Below are experts of layer 4 (counted from 0) of a mixture-of-experts language model. Rows are named router (the router's row for the expert), down (a neuron's output weights, with its number) and show model dimensions 0-127. Each number is 128 + 32 x the weight over its row's rms, rounded and kept within 0 to 255. Numbers have three digits each.
After each expert's rows: "raises" lists some tokens whose logits its average output raises strongly, later layers aside. This comes from a sample of Wikipedia text that the model never trained on.

# expert 28
router:104063057163086136150147080155133116084180131115125156131114165100091153129117183147143099132120140102093136090132126097128102169095119113110161112141180155135113115052084134104098172112166119128174161172087121124195066092197109165083137146111142089065166136044134133155055154132169132137106129156117098169122142166085119119127136167092097168176083147120096151110129151161167103122102
down0:140103129168088129172152112186198179113063058112149162129153158100127178111151106122137149140141165113094172125132133107066126129102123112073179140095173158085108118153160093190080119142113104114122133144125122165170202147171123108098141085137122133156122084086151167176159083149118147118182163130144090178113098198136095135089172152155109104134131089127092140165204150126125098078134
down1:090081150080145130133117181130160085161123175118133106214148136105118138116104144081135132130139151096134130086177045068123137130120139124124121185176119100125131113169164079140066066138108068150118115119128155133134193160157135165175099147142122080148099167189090076156142124082083109089111150106151175126120188111093173102094168140167116129137075093119109160149146169139063112144134
down2:110103111103180160108167085144154101120125183133138115132138172115104136053154109136150148147195083062122125120133158056127185149136114123112134027161102113082082140076138123174155176156149144082160152173118084126147129158128106112152086105139052142158140125118182103102158122136100154078150144125085110111113145113140099098139104089154130109098060181147068069139088139137093126093136
down3:112089089162110130076060220152132110100168147105130127096100200088110101080136106092179108157145148108140155132149148129075157122138108179144129110101122118112145105099142143135068080161196101090137180182132174114167109122098131130170115151151107129143153115150088128137115114122154176121090152175103096136129028060177120157124095137124119158133148070153072090132139125116141186163143
down4:133073166155117157137138102130058148135123162144078170113140130150053122097146134150071063166130114170147145136161141097174102154111144086099054139110149127092132137141206135109091165092127132102106121161169133156073092096168107180163118163185130172154098125147096137107135172132152120073162121080154111089112105130148097188132119114155139028150085107159130119119184096136125094145164
down5:092190182110107194101157094150136191126013131148168092148160120171176158133148136133144120138118194174143163129145059096095131094132146135155112172118134074053138162073089118135129092135157080105177104084089171139103138128124122121165143113156139117130151089114071134193117126143153083131154111154132116136126112114135132127144088156132171121122156141161141163190165097114131152058115
down6:149056136166118159152119155095139109183131109094115133130079111142176117116158175155108149087086139127172228110103129050119106146115142144126122062123174156173116166107132145144100108126079134100134111122139097128163141108187118102070152159171178137130127163143129092040136119167173184090165146078130138123138143156101149129132167122069101158167100197126130184126123087097150104162103
down7:134178152149127130112051182078095117116170151111180159127156150129108156082095121082091115106089068156116097085121109136115137195125090167134098112146117172115169125115171144145113139159135093128083156128133128137071157135093144119174136096181074099121156110184183112156154077092088161189123119125098112133052050147101135176159168152150134125108140145104179141129129162119129095138048
raises: ". ", ", ", ".", "-", "; "

# expert 7
router:151055097173125121126124157137120178176238114088105134130153147078113102136101159090161174119156173131106111141102152161138163152119114164108125181088136134073149118163135115088144103073174110105125084119145131067130184077184087157150130141112107125162163096153125111092159147071205175159089146126113150101106142111144140196115136145100120148091100141163119167192119160099127166094117
down0:152100101184127121160101152125083073129153132122134046137176087154161129144112142087187146150160118165153134106159125188068116186103135134062131140155129097073156152123148121119144139133159152101121119197180106051124185109144139167128111200134174162108115117147140132134151106170107151116103162168103153062163132140070148142086137102095129102065113094159116156082072138115143136084092
down1:125164143109102160128138157106148143140134140098099184082076126108166144144143170210105104115114107176158086126142174117059154111113186137184153122075122161096108114087127147188182183086163141149146151120086069056131173141145162122150093121145134135157119085136095091103132207121119090091126080154058144119099115106112159079144111135177146115169107159152088102159148122090157116169104
down2:156126088187062095112140129160138167164140170148129131115112145169094132101120105120142093119139143071142139134114152118108134121082119133179084157141078096133129081100135131190180130090095124085123097106209172131106177037128181188123130140096123206197113113108161076166143089183142145155114126173152090094152112120155131144113144122096094154136165135100115068146143148107164183113168
down3:135094144133120131057141173147118101160097110165121122137166149153104129135138194142070113102121146120130098139152052100170100104105130142137149109186195102167141134120147077141092123142098121203180034173114088158104153126150197142166115150069119102113095121131177177154124094168125153117103148096112165157114159177133078113136147093126136135116162108113175094197106125109086149198143
down4:081134112114094185144158155121117088140118149155109135128153090220107149119153079109061073098141131147150130084129144132117182092078129142073073169091084097147142207143140127115159146095122121090195081126145091137062202170124128127122108049135104129096063117120145116151150131126097132132131148109120142147108074165181151125163134174180093156136114113145104176102111104090151109160113
down5:128119139123112068130130096122155161134132107101126121179146079112121148154112071168112127098174085044106134195171165094132169109110132166128130146076124094130077150098174075179062058182118134142135100112123133147207127134125075150165151105146128052117071137109107118140119131155058119199192124127160145164087162149112110099119127131139092100096135148092137152146097135109107131177157
down6:145061137144133131102090106168102048109185086121099108107121136098054091109156176129149160124126157120154125050099136099179166048109164127119183076121160089127128113106071118151140131111111112133109137143083159074154131168201147167106110124086123114137116120140170141194139122149092137086147099127131202143158057154148135179094109177150176127143119142133146124096109180132120143107099
down7:153152174131053159205135161116139081185135125154106108145173159128184153143195148150146136110090102139124120119146116141153099142148160131098196143154118075112111188191159133151139118101140119147150109079149124197097097144161164146122170161155097126124126167114123079109116062225116070155198128146132146106125153152085103122147129140162167118135192107096168123113139120149106149071155
raises: "ting ", "ted ", "t "

# expert 4
router:117161118092170070042132102106098159145091109174117154143121139127085187118160116126123138106122131150144131088136169180167130085152117117174155111134082078149096135196156123138154151179161129164169162163143163113134099149062186061168123145099073161075105117101146159103162158144165151151125095075160117154163096072134086101098116082139087142139153142137124170130136108077089121173071
down0:128094113143137075153154131111063091110190160127115113159158155061149174141170086083115122129067125078088170154149156097109073125123117167178137143109125075181202158102118126166056170133188151125102130158139143114215174100157160110168155086131114142089116144106111131095106096138095157133121153149094109105138134157116097119129099138109115154082126161098103184116124099158095156207121
down1:091144156104094144104119153112162108104136075115086169095080102130125159120117106111131124068144090114128152081074157140137107079138096132099111119141102154142115151112117100167133080135171075184110156158100160137109101178093146136157136145161111107163070183133138099077035173094146145126160097094119164146108129056080152151170147141134092084107151114032127166116202097128156157079110
down2:143117136094096062138153108131192086130076065173089111185137123116117077102171096130162098140153093132163118118084096133101138124146155117140115089166196098113064153151171146099151125159171144138138154115206147098144096091094107142129086110120102145092114087140150151102142143101170052082153135132169121169105089149185119096118133099101043102115074134181136159159080151159106151150120
down3:125111122161108136060065178159162160136147104143131108114091115144151160076101101158119123140126116155105137117108136082132085113107148127142156094050068106122101143141145120102122172151127105193138117060197087124159109142193108123130075137147085150160144109125129082102131147108145188183171151120119132049113134076180173118085129182152102122197075178095149130163103107098152117125077
down4:095103186126170177137110053115161181103115098174079103115144103132146121146101083135091130205131115116145129108149134165156125241165161096182143120168127110109116131107090158104077091118122154137172132135135093149118155150108152148113074074127144150103127123113073134094087144178153154150166131122149103082123115180141131098141132114123143136147086059040187141138094114073178129131131
down5:150125123156144150130107146131139171071086167112145135155120089126160099166145127085195049121186109162151220063164089124118139157122146115134159189121126099108169129166152093107122138119079109082138095091111169163143182177123088099077123123139054118082151074167077105131084108136077106102120070085110093086143147107135113062125126098132105105144115108135072140157134135132145110158131
down6:118164171132101148117087168122099123119133122125142120169126115127172049180123098109109120127136108107125123131152166126143188081133161142209097149135125131118087188137100153127146153155128155159103127203068091114143128141141090058164148139138093146132145148124028179138098133102119107116135116160085132138111080093164115101151135139067105068092221128153075171131097106186175123163132
down7:201139122070085155124161060109102140092132163126110138149055141089148145164128140167113136159145124184113128124114076187092108089130130170104123165089144186119125118176186113134139132115125188131174149093116109170198117077115101132081120137141097084112094154169145116098175127199171104099105060101121145124106121153099068118080159140144077142141109166131119112153183150125149089179131
raises: "of ", "and ", "to ", "|", "from ", "("

# expert 21
router:109149114121160167111138091144117161152191107154145161156066104168128072149174089121142229138146085116175118125177059133144221113135107160162128141123140144135131182080145036095108142133102157122167082138126173140139115134183128127172115141160138130119081136114140156103124058145115131101152068133072149166102121155133104169186105141116140139079112105135089163117165103156117169142131
down0:127148121140131146123113136121110099091106126143174135089125119132099159165216109085151078143133162198122143185156089136137089203176117120147145147115133147130133168161127084114116099069186106199139187178139106141079141136102146096089167118080109056123130105179100129189147097123048174202088109099109165130099110139167142107172140094126157114161163149114142140090122142130168122124113
down1:094172160119159132147094181138189131149145126128133121147149085177163164100117123101128090106115164087144108151132146102100103175155165053057071067135150158163103166126139135135155137142104133140077111101129096126141122102138134108173147080144116113099123139213138093171184089166122134154144161141147120117108099127151238163171120196100099124106154089112154133127107166164165171153196
down2:173078112145143157121125120061074146181180203041154078070179134113096140102176126081208133148137095112109107127114101172157135134117172143147131139177114151121138136097098147150125153143123100165145138125139089115140104144166149109158165135151143083113153177158137067087111131166104128182106172172134165172193085110134111121098092179130161092082110135143082127151123176142158115124082
down3:127141078118177125133078135160052146110159121108133112127121176133104063136171101100139077131165092144096113111117102085110115126122118194118214116135133097199117095116069148137140094122118081119080126157089119175183094138082118133174116131150075157163050127196130137134128113110135087132169074133135163189112079132133145149131065128106108142124094121104106095189110131156130060152121
down4:182112193156166160175087103139080139188154154132158110078108122154117122159087131127118101184157139193196067139165146118109149110097137171172100165173142157107088212070124152122132130123108113140133056219155137151133125107112112119136117143099098143140061158157118096141139147140060162169148078128084110117116164153145093149124174128177147133103123093115131112144168095161129166137116
down5:092107131164133103084117076140167166133154122134131123215060113125145113137094107079145110120117128119188133097111121101131095129110134092146129157115139071130134141124158080167110096205191128140091093184182140149135133147151117154198091141149071047138117120146196073129093139163108130100229131102124125123137144143086106135094121123132213095160143108145118143142135175136144180111113
down6:126162090136131159152166121132122139081124133090168080082113152110124092127166114130201113144174158169160170146147140100184054099148129178080109090112170100130137149067115161118136128107161127117191097139134216120087087151151123138161054122117117080115161108133139083068180142159080069139104189119126099113103088111084102130133124107150129121142122143112137135196112103129113144183062
down7:161092150134112116123140077112129105136138197104130127095105104056194128109113128135141122097117114127146177144128094165090098108148077141143156123137079126178128086181126070115088116144106112137173187135167179122112160118097067129116089120121171094116165148110120172127064118131186146156145130087181078185113130135089150091108103101121255135140105072140096108157103149143127133143179
raises: "\n\n", "\n", "on "

# expert 25
router:072118084132135088112136140139146111123126114079175098133082144103143166156145121157152146168117099101147163106082187174173160135102075065166176148096125099107119128137124146098177135136078155104157111084160169107177206148107161081198104138070217140095114148120147168140153165143122082134145181129188153101145091126115176149114146176162109154112092101106111135084143109126151130157073
down0:061119120123171113123133151110096119124099163122145090125146177178151133072137099131171110127144093152158174131185152164095111143094153117097139142115123113124114164133096181163090156148159161128172165107107207104080128110092113101094139194134200115085117132097160134127136140140178144133130164117075147061085117091050046101126211087150114131129200080129157153138109139138129106125102
down1:079086122138129097160108098113158065162126112138078158150170142140163137083083145098117100101122157169166179120146081126134155101188146093095149215110125143111150105120154120145148183062095092143162191100168099101123129108071113135063122124129175096111137128122053094140127092147126139131122156154151067143111081102114112095158088129145134197163100162179163171082119106124083099097091
down2:091088145114129135046084137099119082119139077145083130038197129098107149105174092133148138139130151174054100095171111104141155127198128140107160136120098163076130105090125137111126088168174113065045121121149128098117133168123137098078097152159152138128207133169084165134160145114095136152134099136103153118132095145149184067109120106127153119141166110113138094135092103120131197127124
down3:140079148140118125119106138109093122123129169169129134120123132135147116098124150093167130067132106125110140189110130128197168135128091062122118088196174133195158135197091170112092125154089124126133125168110109120096152123139107103161179149125181106155131092097123101127177097162104065127044112114115160125060148109123118090135099152072140122115123060075090071086137134119215130166085
down4:185126125128123153155094135084150100128192097126142164123126088151143072108127121137097106129171124112140137161192079117120108058137154156183189100203122116124148113111134096133077162154102166121185135119133120139177095126112167163111079153094153192094116191105065133097136156094128189158130122176121096126197117170170136104169091147111101110187119110130178074110119087134173159152140
down5:095111064104157184096113168119100129123194155129150077156085122117156113105139120078141170137140154100167189227093086118130111095166095172129100093087149120126090125099115150095110141130164150093119177165131110133133086084147112100117105099187150060149128150128126067116119168070096195134115144162120134094074143108145147192117140145107143174099141110145141050087122136112121170103098
down6:118105142116128141020150110166101093149078123157139134124126117136143113154070165103137074113097106147189093134137133115178174155136143093136113144077143113079134111100109094156157129127159156135107164086149090097122050107129095167157145121129157181124115158094145186156135147121140099117222124152100139145118139187085131190139084125196125068139126155127141150133115115202066191133112
down7:144112146103098133020140174156148183111132199123162147182147127125115166110187113070101143146146136071178087136149121127135154149094145140177151131158176135146112178149140147139140120143165141126097067156142072107111145164118114133141145157157116134164152138113108161140139111106151074112177166078114185136158135118184084098129138104220120095172185149156125133118084147158165169164071
raises: "-", ", ", ". ", "–", "i"

# expert 26
router:150102124103128102093155121098079150128106086150169103136164189158166153090126177133200164102081107106119106071105104115120108190104161184157106136116152164138131150156121136171144090138092143164112103125168097121089181121108159082145086103125121138146096153077184152152153129118101136173112123111099158081119106053095068104135097142081111128150122157165105163213201094165118155081097
down0:204097121173133154112161103085070133084149128127125058120052125110091165070154183085156093149124127138142122116197109169103126127074131127183147140167133084060138116151106050122087109104139091157167140111156153149160130148120091169133080139181101095165159123073126160133139132107156131151115095148083107120109122127158101129140106186156131156078073138111187109135116099061141093135135
down1:156061171095114137105137153165082102156149143131188153138130092078122092095165131121103135123109086124161094081131144171163154134127125034130126051111096139125100141094114144114165148123135150095136109133197095123108061125158155197118131124127110103162108107100144128168162105154056082140037173127140089138100105153147140149107139165068135106134156149148164103100091177137201143135172
down2:125143123096084108099120179133094097119087105134090120128123178132078125163159101085168136118106157130156134071191116107129142141187198194104082123186160126142103089170172098168107157135099104120142119183132121158176144197126107097123147163176137122125114198140144127158170142131130116062181177171126221140134107130157128128132157065125155178129107110102113157115098112153137069089133
down3:101119113151142150147113128136143025114089111108111109088058135155139103104219117122150109168103139106119122094160161113160095044154117129099143122109157126056134128102178127129119108170100138117147092116089111188113111109057125124106062172090129162169133130136146116139168126122090158106184133167166156123117079137129151162144218129127115170180104103103150149145084139150130076071095
down4:114090093119113133143116162145053099131144124130120098080158186094129115159104062114122124084124082111108110114141095108153194120103158102115143057191141065150123197082138091078114164128156084136107142149088138122172078142095084120067159091127122099102041120135189114166092117112154158175088078105147153134118169156100149177113159140148088114113142136149136112126100148121104096117061
down5:131156106132158106136093160144157125121154182162113129108106153096178188168156140117130122120109148202086158143116069122131078078104155159133078127096123148109106133161110149112118096161172081170137153134126126120126186096125073149112115063167127116184103138097101071206040150103132181146102107098102136137113132095141157184111137148100111135076136054109085154113149184065161134156153
down6:157066127134179123173136159103144111108114087149098098153106117139129148106134117147148117138101102123122116075116109096116085160155119155143175126112095145163095188152126127178154101188200130105126142182106114178114122114170149135150076163056074134165151114174106107185200113130105067131093218142103146197128058076160104109145143110075103145104123130136105106116072160094110133150111
down7:181107196099179177134106197151168136122135128084154127085143117078130127108174109159087180127088162151158146116155125095100104127085160146095150159146214125134082162103084081168121188122105055140129099139099125164161141120160164137106102056129149130103118125126095087084120093156142093138111140133094089124094161181115138165133116099139136202095128136139078205128173131140105158118166
raises: "|", "| ", "===", "and ", "years"

# expert 6
router:165070110153089138122051113121134085123231103142131181161096129090088122130063132131092135097141102140107159124138094142200123106095119163125129097141166097094136114046152121149082121149135121143157123091090151107101128143210161104153134085089084135092135168152129112126153172094102160116073160175195151111155088139109114176094161133159085145114117156168160135135080156098123145151087
down0:035168185140116052136080120131133113109156108111086101094148110128118108157121139122148096137101098138165171068070116114123178065161082114119160133167148082122128170121100133165114114128125181157174083116187138159122146181116145129155079106135085121147100121179163188112137131167137159129093099173149183124143110086134146142154132096098039121141192076104113090172099128146154156135123
down1:121128118141146102108139116114085139147120080064111143117120159146162038164157127112136124117097091170098163097137118101124135104139133144081125162106106112093097089133133113137123137188118129132125149121152112169030132117097176147194076124075156147080133143109147119084064117130120107122102176149131125061101095092055089139011156113138093088120089184131165100160129154086123158141139
down2:158188154188141105098156121164091143130126151147214110119133109163151107109093140106122086153135185178139093103099081154131148170160129162136161164142118156168143051136127103087148122071120126114100110117079065124145137110122092091132203124173110104121168106218128090092195120105109166172145083136151114145123138179099140098156135130077163123070110114080135070107119127153143118155167
down3:146186145143124140125108101156123152111208112202208097127084176112115147101118126129124130129103130122121173134107145096156082137168163094154059124097124115119176176099139128159091110094110097182141140100101128069118123143146194136117123166091109115098139158187144121154081151131155155153123102130169108150174225150050064140198092134103175146151147141185137134121103145105120130109116
down4:163113163076123108130082100153084147173176071066110142084099132132149085108057106136113129131142161095165094086101181180060120106160123105136131118164138127102121173103136132135121119152082147064079088167124167162127149109101112176115114104160101064151128104121124188082115097192131150094204096112072083090078137110176145143144095175146169131113146135117156110111157128137169135153103
down5:098163105152187145127081115100184104146158131063071129178094132132126141142126100134114123113106139162074069096155136110165125172149110107108117105117086133094125200106199103110131105151233204169157194130087130093164171100144075106152123128157118147089142110099131114091142160168133183075139155149150113150122065112101099132107114124105113111162105151135154113127119133049168145112103
down6:128133090127169072141129096148124153127108182128136153227171184164139153143070093145131141131100084132111115108176094129110120127096149092168147065073076063095100136113151177127114068117104073084174087145129117151101135086095141097116104173116128152088117113048117122173153167120133079134162148129147141166106148095082151151129141086079149179104083163132133147146154182133159144164157
down7:090090110165160141155166162192096112120120081159146103108061093185159056122096060133125187141115101122123083155114113122155068171120120093101141103106127088157141141123171141167148142165119121209143121127074177140093093139089155111119183112123192143115178099123129131135095155111073123103170162130116108126077116132142129142177104102129083154125102098145156194123139085177075170141170
raises: ", ", "ing ", "es ", ". ", "ed ", "er "

# expert 24
router:119102201135157114090144107107118079045146179155140103109093143155119113083098167186144077162098167195074127129171123099136130150156142145070129157131104161124142074134136141160147148084189191156119137139145087092121119134114147117139213113089105137171117121143110114076153141100092126061148140104106107130093127159164145086128111144191133109201172143132143105143158049106155139127103
down0:123171097137153082137098118122149152112105163213077084140116092069115112106148143174162125111120186159129138105128103129146171174154104115089129104105112113127103154158157101159158108076136183143195147112105058124144153174115134214080122090129115101100121139074105138137137165106116055118134139099147113186170119161117142133123105154119176130117107184112062114147136039106089183103150
down1:159134106082090121138081114098158128136075103210065074133113100155156116106104131078103126105143131126127122120101173108129151177152117179100117134187127121092152118176137137140104152094065103134153162120146110133066111079071110095129102086073118104150129137070199112149113072121101110115096186115113147164150155086115054126129114138168178119146133129163150104165042161124086118094082
down2:097162149074165182103086136134156139149123084180103122151168092083133119086148121132114082095062146133103107132074118095109156129101101110071146129139148108156131103097146149194126151122183156098150100061129095090168115125148160119150149150104160093127170115132187111111156097146178123100158144133196032088164136111157108110104144134136153100222127121125144129150122056092148179131081
down3:168122137143109084082099063199115173146185102161108029181166122073141141148137111118116114111119165157179116098068116133134140156159119110136115117158198097114159105099158104159074112099162108152129125108116141173121063094108107132142147103171108121150153161118179155147093141158160154144063133155123064142129106115121148180125110144169134175102128133126090153147105074116112155180046
down4:162117160142092098112125141129076096150128050123172103156110143108095110168137084124123122120111082095151077123209090147143066148157126116095115116195163126097121161166123163095115140151096069132096115117126125123133130107172210120123149099110075225153160102155081090168183128075189124139149116123066149144104130114119124101178204090142102109090124099158113143132145123126166117101156
down5:119134130185162109188108133125127086188146114169151170094138182171099185163065036123099159091086108068127109121104212159140126138141127126093160120201134105089132168082127139152156104124075134110163127088159170166179094105141100129132111119129136103100135121083158090124086118146149150163161165149112151133124102137125128170136159139067191107085114154086161136094122179089159114154148
down6:116103103074085126184075105138150141148076111113170174172148150160174143058108111155184090077099111140093141074149128114121146146090077175106092102028122146104197119077110135163101103146123131126099146097204181074134144150090123132138126101102127152100162094118122140088185144131147108177128101115121128154165163205117097130123144102104163150173140143127083100101142131097095124124157
down7:103153092156145109065106134118205165117105107092158123079131086074079118141150107168119165164111084161174119165087141154121141194138161106143091096111161115120147128119075122137096131174129140094099155124127067135116108122138174125148122131126095143185157054109124053145123119159110230136165173057070069105096153125151104097156107121105098129116124122147122137182114157100141072149142
raises: "they ", "she ", "he ", "it "

# expert 11
router:158171106122170162190134066116151153136077084131121123157116117145112141075153127110128093166156165122150151073079153055186129104138139176192148150141089125133117100157162101171153136160057169184174139109098208144092177133146167123173157155087106075104132110108130119128119107092092119107161098125141146148163135087128105170115132100100118171136125149091115108137152186201136105081079
down0:127135129116145122182122086181118076074166101093194136076133179066138154150066138119052118141129143088137100122106096109117130145166144188063113119149124146081127148170143135141100177127106139179112158089187102141131096121143156127102114145159148135137152157140151151168125134139129085146103101137173170187178112149113222151130118098131109096088081094127205169124094100075128084130102
down1:110077135145116167177173134127174121143166159078133167082054159123084127102091187074152099108145121142153134086177149141137110172153068088108137097157121094149135101077096068096145111121069141173111128127115085093101072176144120133127176134099107177167127127076149139120140163130174153205128151153101081167132130105123067152122138084108147090158137108101116117111179092106114084187115
down2:161131095123129117097127137132121141158083151167170191112117174152136132153068059095128111155076138170112099101153147152118128119129182178155123100148188134167152108162145161173129111079127118144129101190101061100163111124078129169117044142094105152115121204136080186107130065165139146100158073122106116112108119120150111073127053123099111103103127209150141154130133104163094113105142
down3:120108101103096098101095139052107073168129128035139178085142145112167097108127123105109136121178158144104107158099124157115134080155127111142120095145109134150125223082085128134154145146113148113099141200169138146107106082112154062142120110213108171152150132145174149102126120118109143149158040177142122197114122128137159127163150108095154114104061124129119100097117175128110109068158
down4:130084116100149101197116088099119087166124168094093117130084089124088133116099193112088065111090086067138131189100157148078157134180144141130059134111174161126132080122124133136170138122104144081135193146172132075116147154115122134070105102145103145114126146154130206080122096166127106167123123077206127103120075118121220152130111128138130126124129106127142072121151157134172156144145
down5:119093124110132145066094169168134168114136107131081176169113060105107082180146150049122106136197117191127140093133119086140195128140107110145151106135154091098129038092123151078090157105168115170108162181108152139121101170127104118179127114155105116125108154141168146097167143079150101118120148116185115128086102196143179178129114092100159118153160059086152119097132148140145136112122
down6:099076127126132148098087146175115137108216147127115184142110134100112132094125182125118093141098074099116132108173148164063079156136114097162092099147175184147141109122097100155135101087147126138118137137108087106155049179172175117105205071135087167140137100113168115142120160126195092155122154148193124094090162105185134128095139162156127127102126125094112121171106151130209126171122
down7:098160102114137063100135140133129136130103112063120138101141123166053161178111143119087128115108071159096100106156138141100099098078145121111170145142121144157138137115108149140141167145154144163094134135098132169129142101088123110072113154143222107138120120169178109095144119099135156179099118154159138141157217171160141092171137119193140110171112133086094151138165205173100207202117
raises: "- ", "===", "ern", "==", "ell", "\n"

# expert 0
router:143067112141146107153132124141141115136198147120124153132024069121113104142117142083115122129115111108141144083141145121129128128108146168157127080110178066176114190089129108123155165119124149072121185112134161119143116174160075153134194114112070159129116101189129158093083143117119098143163163119167163133103180185138129138072137114071122132147092161095134159185088113123089055064138
down0:140124111074166137161095090162194108166144048089088210156102154135111086111148108164119102108141091104139112109158116127088134091109121166146178160129133105140107147135159159145123151109122138165114104115181139103158105109172155112104167141098058130160119128154069115122141033130134134087131163154144164126185153084122139119167169106099146142091169123151080197136191108172130147143049
down1:126107127089131114145103170102182156124122121184135126172140168095204135088126162156145120129123165102104158180151127147090127150167132109116114096089150096118065111147125112094148082114113162111113175095102121078092120191129129159088127121139194045076134041058118142122152126201180174099167117115116142144108159128158116070163154154150147128108159061162115147144154171150164145109158
down2:154165103112164114118188087112100159083170087117182157128133104119163141112128110137140116101081104174108176125099081092124091136088147088100090129147160123138178159087090171116160134128165136101134161146081092143191138152117119152104165125126139090123181099039117180084122101222146128092120087072160083105091086108157126088158089133161080119124127110133140089083172155129071097114100
down3:119145129135152063127098124099181130120146136110154128130163110081120183158137131073127123169107158144090163164134101146110129208175116112126117155076111163122134166130128063053090107104146116096119148088082115074128128158092135132047173133124109101114161091142146054191131155173114144117146138128183082101128156108121145133170190148076163122175142150123166107077179110121097059170120
down4:165134087173077072111142112145108085122109089128155197127105128124086126108174143162144128131141137073109134046163185086094132142114135128112182171174121151105072201136132142154121114119153141097194190138112118144130125139153096117156156150179131161097087103134175083130100173161171176133124085153169129142182104213163083102078109135080132152138116177149123129092162110094131120103111
down5:153122127109120085097135174101065197104173184119115096097164109148126096118082127071141140129083130063097154173151159172103132133158121134100169132166087120185091168165128132113151126144106100156149120128054161142159142087146108133186114156139159127100115184093126108057090067146117160109147138116177091100120145118083113170150093110084134136148130161064136081149134080114080101054142
down6:163086166172138172079138140058060116108110091076133141113128101111110107144158179117128090150126126155126103162097151124147144181111129136132116106129136101182131119176165120104104151082123105088166137082075132100148119165147151112070157098134113091113101104103131162065144081115125155120143162183063113066086116161158105147082100049057106147116123170162123184071147149192108126152143
down7:120128143105120136117113163161126130165194084152158054169148137141130150143152145155170143119135128150170145148113151134120125142152152148130124103125144134086123130049153132122090121151137123142178190215075168166080166149144188136158086185150120068139168111094161063159106115110175134097113127215113109111138102091164078172189116168146128076126082121191116151091102108109156101159133
raises: ", ", ". ", ".", "ing "

# expert 27
router:078125119104167113087100125163134153115191210106102094137097134170147089126107106149194104112129104135110123120132162085163120149153171105077161079083182092113158089058129203162140124118092159138069090099122118186096068146171133100120081161142093175150147135102166122089136095098111104110148158099227162157119125123124119102174121137127134154100095087194129134123114128129132117104091
down0:149112142083137192107116166139170155126106111081200133162142185082154164097105181131117112160175141133120046132114131190133133118118136148190073115167129134124119088116128105115161143137134049158131114131162161108158109169099171158172170112127121156112091072140115098145125080077166157173120114088085077130177126174135162115125139097091090102121135144123117113220123108054115091123147
down1:114100069178095126131102103100126139108170100129115119214129114079160140177119120135131141119105127223088120166161065164109101138087168163141109175102126117114160095111174058073116122127158107114107188180122104106094168083119175185148108124110146103108138122139126105088164105133135099151072121103160110140103092137115138125090172138145145055174185155115143106077101092091167074145120
down2:120150130144169134144158132100111090122132119088122128103144066168076175111106037097127151142118090112168124105124143115197115233135140182164161129112192078156101078145161126137088104124141192081096197080134145133171154194156123167133091148143159072138128092145099138099112099092095155165164127112162133141127119117120099171085112120113056135123125175138116150133078122137137101088121
down3:092149102101165134147124146124136138129064141168121164180097127152175071139151123108122144117090193102199156078138112048134097164175163097122141120078072140162153084145155124128186141095137202078101092127136152159076115126068142158146098129121166149123158111116094189131057165151109082163152096118120140143128134184092123149160109091093112105131125131166125133132140127177051148161161
down4:113097150108114146119152142159180104144112158145176137091151102160160120146118095154131145127076059088141113135135102098091161108083125062177149142150122087125106121120145162212183089140088105108101108138099104160131080117078097096164179129132139142193073142100131102099110118122094176112179151143162161168080130107140147140172084144128081183142167038125126173067116123109117142163190
down5:140080106112111124164109113113057108138207147071105148138141151177121096121155205174164160107144088111117186156130111086140150142133126149109155123151088140140096144064132098126141116057048140126128143123105187157168159075194103116166099147201105143119141171103126140110131145108121092112175111166115168100133110188040146119111080151087141120132082105104160136134148143096134091125150
down6:113105158168128128133066207134092072111165152145132153114142155076109205110110081145096107138107158121074111142122120120176150135187124147160173105077210121185113137131132204151082093107176117104128173132146118144167135157179119195127129150113143119120144141087146121081147201103150088137086142143098170125118074080147090165066140163141142083156115144081132075133133117129121142138128
down7:069155119120188143137085130059133118112110131132128164115118115092140081189156096142115111143140121127114118187179133079128171137165076121105151115102150178136121143153068155114093083195060060083146113146112110136061120184096144133166136155122127118100077091072140117138151122157119099143148079140176073145118113077151150147149189164141161107149144137098134097075184128171148187120162
raises: "\n\n", "\n", ")", "/"